Weights of a small mixture-of-experts language model, trained from scratch on English Wikipedia.
Experts: 48 experts in each of 7 layers, 192 SwiGLU neurons an expert, 2 picks a token.
Below are experts of layer 3 (counted from 0) of a mixture-of-experts language model. Rows are named router (the router's row for the expert), gate (a neuron's input weights, with its number), up (a neuron's input weights, with its number) and show model dimensions 0-191. Each number is 128 + 24 x the weight over its row's rms, rounded and kept within 0 to 255.
After each expert's rows: "gets" lists some tokens that make up at least twice as much of what it gets as of all text; "mostly gets" lists some tokens that are sent to it at least half of the time. This comes from a sample of Wikipedia text that the model never trained on. Tokens count by the router's weight.

# expert 35
router [122  98 105 165 152  89 125  86  96  99 168 142 160 152 156  93  99 154 161 114 103 142 138 165 162 117 130 139 156 165 135 158 156 128 107 149 139 121 137 137 162 148 137 101 150 135 113 117  96 156 106 161 162  99  81 122 163 166 150 151 105  98 119 126 151 109 116 100  98 102 134  90 107 161 100 163 150 159 113 156 156  92 159 106 101 126 118 145 118 121 126 126 166 110 123 160 135 155 135 147 163 136 131 111 119 117  88  95  98 102 152 141 132 122 143 128 104 169 118  94 132 128 148 112 112 118  95 137 107  89 125 101 109 152 151 102 122 147 101 159  94 160 104 102  86 120 109 123 139 164 131 117 155 110  90 165 110 159 127 144  99 174  92 139 104 143 140 147 105 138 106 128 122 111  89 102 115 120 115 122 164 119 136 157  96 115  96  90 121 143 154 146]
gate1 [ 95 129 129 177 130 124 105 126 137 101 139 169 126 118 114 127 127 106 102 121 127 116 153 148 141  98 138 127 111 137 115  97 114 146 117 129  97 137 128 134  80 141 132  87 108 163 107  92  88  98  78 172 150 125 104 108 111 109 149 126 135 103 127 127 154 125 120  89 122 176 125 194  91 124 152 146 174 165 139 134 128 115 109 120 139 122 147 141 145 161 159  93 142 187 185 107 139 168 112  81 124 124 133 153 120  98 114 143 138 125 116 117 129 141 179 147  80 132 125 113  77 135  85 102 122 124  96 112 139 117 123 114 147 184 113 141 135 136 132 133 125 137 117 130  87  49 159 119 134 125 134 113 125 143 111 130 135 146 141 169 150 177 101  92 131 150 146  83 116 138 127 134 120 153 139 177 116 130 147 114 112 116 136 128 147  96 141 129 141 157 164 152]
up1 [ 68 121 157 172 108 103  96 130 154 137 102 166  87 122 136 131 162 106 128 118 121 145 125 102 201 115 172 126 120 149  84 126 102 172  89 134 151 175 126 126 133 131 148  83 156 117 115  73 125 175 100 128 112 168  93 127 135 100  71 141 132 118  91 144 146 107 113 165 159 172 113 174 117  75 147 137 146 103 140 162  98 135 142 124 125 131 111 131 124 125 112 146 180 102 129  96 168 144 122 142 119 108 119 159 158 133  81 149 173 107 126 151 118 117 144 126 107 109 132 109 121 137 136 145  98 155 113 148 122 137 118  92 118 102 131 109 125 154 124 113 106 125 125 142 137 146 129 116 104 135 168  96 131 113  97 118 153 179 154 114 140 131 137 110 150 157 123 127 117 141 130 118 146 148 125 115  86 135 143 120 118 117 159 113 106 108 118 144 113 178 153 126]
gets: " to", " in", " of", " with", " on", " at"
mostly gets: " into", " to", "Scientific", "annel", "X", "CE"

# expert 38
router [120  95 105 166 157  90 127  82  91  99 168 142 157 156 158  96 100 155 162 112 108 140 140 167 156 126 130 136 163 163 131 159 154 127 116 142 136 124 144 132 161 148 141 101 147 135 114 117  95 155 103 160 161  98  80 125 161 167 152 146 109 101 130 124 149 109 117  98  95 112 132  89 112 160 101 164 144 162 111 158 158  93 158 104  98 121 126 146 118 117 131 127 163 108 120 161 133 158 130 145 162 140 128 111 120 118  87  93 103  92 153 139 133 121 149 133 114 168 121 101 128 126 151 111 112 120  94 141 101  90 130 102 116 157 145 102 123 141  99 159  90 156 104  98  84 121 112 123 143 163 130 112 158 107  90 168 116 161 127 147  96 173  92 132 105 142 138 140 109 141 111 120 128 107  90 103 119 123 119 124 164 126 129 156  91 116  96  92 123 145 153 142]
gate1 [134 160 105 140 124 120 133 124 179 131 155 151 144 135 108 123 125 130 143  94 146 117 138 139 123 148 119 122 143 121 167 123 102  90 136 141  97 162 172 113 124 149 165  62 116 187 133 120 120 106 107 132 146 119 133 134  89 118  96 126  96 138 131 137 112 138 139 140 136 139 148 126  82 167 110 114  97 153 149 113 136  72 128  96 131 155 105 112 129 120 120  90 139 125 131 130 136 142 127 151 128 122 151 133 123  86 117 106 153 115 102 120 128 116 124 182 124 162 163 120 143 163 118 109 165 133 131 172 120  72 127 124 110 157 139 159 170 157 119  87 125 144  91 125  86 101 113 144  99 178 139 158 102 121 120 130  91 100  93 112 144 123  95 142 135 130 140 100  81  71 135  89  72 156 145 186 107 128 112 171 129 133 163 123 111 123 103 129 158 141 144 132]
up1 [173 119 152 135 100 130 120 142 119 123  79 139 138 125 135  98 108 136 150 161 116 133 122 122 142 146  97 137 163  82 120 133 113 142 142 141 155 119 130 120 120 111  85 147 162 137  91 136 105 102  90 131 158 145 113 128 116 137 145 167 135 136  90 101 138 133 135 165 106 162 106 132 154 127  86 172 142 128 105 145 123 111 116 138 105  93 162 136 158 158 130 151 130  87 128 169  75 152 114 132 120 175 145 140 155 103 147  90 138 144  89 107 108 109 112  74 134 142 106 116 115 136 161 147 106 159 128 191 122 144 173 102 163 112 113 105 111 104 139 136 118  84 117 147 107 124 131 121 122 113 113 111 136 115 163 120 126 158 102 173 140 173 154 117 108 154 117  82 178 114 112 151 161  72 123 121 134  93 120 169 133  97 109 135 165 152 116 140 152 117 145 171]
gets: " and", " or", " to", "-", ",", " in"
mostly gets: " and", " or", " including", " but", " especially", "roll"

# expert 33
router [135 110  97 165 152 113 128 109  99 117 143 123 147 138 143  95  99 136 161 113 119  84 129 172 138 104 130 178 137 167 134 144 133 124 118 144 107 159 142 149 134 145 145  98 155  98 141 147  69 171  98 140 157  89 127 126 154 150 148 128 103 113 137 157 155 106 115  89 109 133 137  99 109 131 100 157 133 131 145 160 152  81 138 117 100  90 143 145 109 142 148 106 166 123 113 141 139 140 146 144 162 133 112 117 137 115  96  91 114 107 156 126 142 103 141 142 161 133 117 106  97 133 159 119 143 100  90 132  87  90 144 105  96 143 145  89 110 133  99 135 118 178 111 108  76 115  95 138 137 134 128 138 146 104 124 140 155 151 116 154 102 204 106 104 129 108 147 132 101 131 105 124 139 114 135 123 128 121 151  97 162 137 132 154  81 147  73 118 121 155 191 157]
gate4 [111 118 121 151 118 121  90 115 130 108 134 142 165  83 135 135 151 137 163 136 141 156  73 122  97 132  97 139 137  80 107 132 133  82 136  90  97 175 122 100 105  66 129 138 110 153 149 131 157 139 126 144 133 151 154  96 153 101 134 147 137 109 149 102 124 109  64 140 151 114 114 139 143 100 204 125 138 134 134 120 121 147 127 138 131 148 128 154 109 142 122 136 148 131 126 115 120 105  99 120 108 103 158 115 137 141 151 129 138 150 165 147 117 102 102  87  94 111 122 124 111 148 132  96 109 109 143 150 117 109  96 177 169  94 169 111 163 106  96 184 131 139 146 165 130 130 123  81  98 137 117 132 125 159 101 107 118 173 137 113  61 129 141 159 117 178  95 145  94 125 101 116 157 152 127 144 123 155 100 102 141 128 116 149 149 144 123 151 127 137 125 103]
up4 [ 96 139 119 132 100 116 103 163  98 133 171  91 169 145 110 151 152 113 112  92 108 146 135 120 159 132  84 157 103 144 117 130 116 113 139 107 107 141 153  65 102  96  97 124 142  80 150 117 115 133 146 157 162 127 122 121 102 144 129 143 126 119 137 120 106 123 132 145 128 146 134 164 178 100 163  72  99 144 144 130 109 110 116 130  95 101 107 141  91 138 154 134 114 181 139 119 101  87 140 171 164 158 108 180  86 152 117 127 160 115 113 175 119 133  94 154 125 124 121 106 124 159 146 117 132 136 169 133 135  80 129 175 171  99 121 120 108 154 143 138  76 113 149 171 139 181 116 135 136 113 102  97 115 119 138 124 128 141 155 105  95 151 136 134 135 131  90  87  87 131 134 118 127 108 154 116 133 111 134 141 137 102 120 121 131 126 128 150 181 127 151 142]
gets: " c", " b", " m", " p", " st", " s"
mostly gets: " b", " sp", " h", " c", " p", " st"

# expert 0
router [123  96 105 165 156  86 130  86  95 100 170 140 155 154 155  97  99 155 164 109 108 140 143 170 156 124 132 135 162 165 137 160 154 128 118 140 136 123 145 133 160 147 141 102 145 135 111 118  96 157 104 164 158  95  80 124 161 167 153 146 110 100 131 127 148 106 115  96  96 111 129  90 114 159 100 163 143 163 114 157 159  93 160 105  99 122 124 145 120 116 131 123 163 107 118 161 137 157 135 144 165 140 128 110 120 118  87  93 104  95 153 141 131 120 149 132 113 166 119 102 129 124 150 111 113 123  93 137 102  89 128 101 117 158 146 102 123 143  96 160  90 158 108  97  87 122 112 126 143 162 130 111 156 106  91 166 113 161 128 146  98 174  90 133 104 138 135 144 107 138 110 119 127 106  88 102 118 123 119 122 163 126 129 157  90 118  96  91 123 143 154 141]
gate2 [ 93 138 144 169 128 121 127 136  97 130 134  95 150 140  99 111 124 144 137 120  87 144 139 137 114 139 119 131 128 141 131 126 155 125 126  91  92  98 160 127 109 110 100 133 150 159 132  86 110  89 103 149 124 105  90 122 145 124  93 154 143 141 148  88 105  57 154  94 109 133 105 145 123 137 146  97  88 119 144 140 118 120 156 119 107 126 156  96 147  99 141  99 150 162 151 112 133 104 127 120 129 159  94  98 139 124 109 157 162 102 131 110 161 111 122 144 129 117 129 154 148 132  81 162 174 108 142 173 128 138 154 104 122 146 183 111 146 164 142 127 118 119 101 108 125 163 107 162 131 120 133 170 143 100 113 138 123 120  95 129 137 118 156 133 100  65 154 117 179 162 163 137 130 142 145 117 140 116 137 133 104 180 115 136 154 145  49 144  89 131 119 174]
up2 [140 143 120 136 153  96 145 110 109 121 127 135 121 123 105 115 135 157 137 125 108 112 143  93 154 122 121 106 147 197 133 164 114 147 156 115 112 148 132 114 109 122  75 187 119 136 106 170 181 151  89 151 109 106 118 143 165 147 152 143  78 136 134 103 124 121 134 172 155 111 125 148  92  98 104  87 159 110 123 176 148 151 142 160 139 109  68 138 179 115 122 123 154 159 108 125 141 168  93 145 118  97 171 120  87 135 133 118 127 108 124 103 130 158 102 121 115 132 100 103  94 147 138  83 133 109 127 117 140 117 133 103 120 128 153 146 154 133 134 182 120 119 135 132 121 115 131 145 114 128 140 128  84 142 103 122 109 113 102 141 143  98 114 184 112 102 113 118 119 156 135 141 106 165 123 166 160  66 102 113  86 143 112 139 176 138 128 121 149 115 149 113]
gets: ",", " and", "\n", " (", " or", " &"
mostly gets: " &", " ,", ".,", " although", "wh", " www"

# expert 44
router [140 110 105 160 148 108 146 122  99  97 174 131 156 155 155  91 111 135 170 113 120 101 164 165 140 121 150 169 138 177 137 135 144 120 106 140 105 147 164 134 149 129 151 100 131 107 117 133  73 156 101 134 146  81 135 137 129 137 146 144  97 116 127 164 155 101 114  62  98 124 134  95  94 135  88 140 140 152 114 147 169 105 148  96 110 117 145 146 118 131 137 114 167  80  98 146 138 151 152 151 145 123 119 132 132 117 129 115 120  99 149 143 157 100 150 137 154 149 106 117  91 130 155 103 116  95  99 136  91  74 142 125 113 130 146 100 114 133 101 143  91 183  93 111 116 112  99 136 135 148 128 133 143 118  88 143 152 145 106 163 108 185 103 114 121 108 142 155  97 130 103 140 151 111 122 113 125 139 151 109 153 137 128 152  82 142  77 109 111 157 146 162]
gate4 [119 153  99 147 118 133 161 125  98 125 108 147 162 119 135 162  98 122 143  93 116 100 184 137 139 148  95 149 136 134 127 171 132 110 142 122 102 108 163 118 122 156 106 137 173  67 160  88 115 105  87 127 111 124 132 158 148 116 120 121 121 112 166 138 139 141 140 162 123 114 132 143  84 106 122 152 114 143 149 150 106 166 149  89 109 180 122 145 191 144 124 129 150  85 124 111 161  95 135 102 111  78  91 119 143  97 127 163 122 167 155 116 114 141 127 124 134 120 133 133 144 102 142 119 117  89 115 134 139 151 171 148  97 126 121 122  95 135 122 117  91  91 120 103  91 119 126 111 129 144 140 126 116 124  78 175 142 101 164  80 138 155 145 122 113 135 144 125 122 135 136 190 165 112 104 134 128 170 157 147 141 100 151 105 157  98 162 135 110 119 122  89]
up4 [127 178 108 117  92 141 155 158  97 150  78 146 104 135 165 131 131 157 113 166  97 151 164 149 155 137  89 159 144 132 142 143 124 114 143 117 135 109 116 106 119 147 135 103 150  49 129 129 133 108  93 124 137 125 125 110 122 100 122 110 137  77 115 159 124 115 124 146 132 114 100 159  64 125 128 133 121 175 151 117 103  94  86 142 108 148  96 135 165 134 115 134 136 139 110 138 104 110 148 152 134 115 102 112 140 122 164 187 100 117 150 134  96 175 111 106 160 118 135 111 104  89 146 135 117 126 145 102 122 159 146 151 120 164 109 160  92 142 153  82  80  99 131 137 102 138 111 129 178 142 139 118 161 147  89 164 134 148 153 120 129 149 137 121 122 140 147  92  88 151 134 149 138 126 113 112 138 191 143 126 140 110 135 120 109 106 180 115 122 134 137 112]
gets: " b", " f", " d", " l", " t", " s"
mostly gets: " b", " t", " r", " h", " s", " w"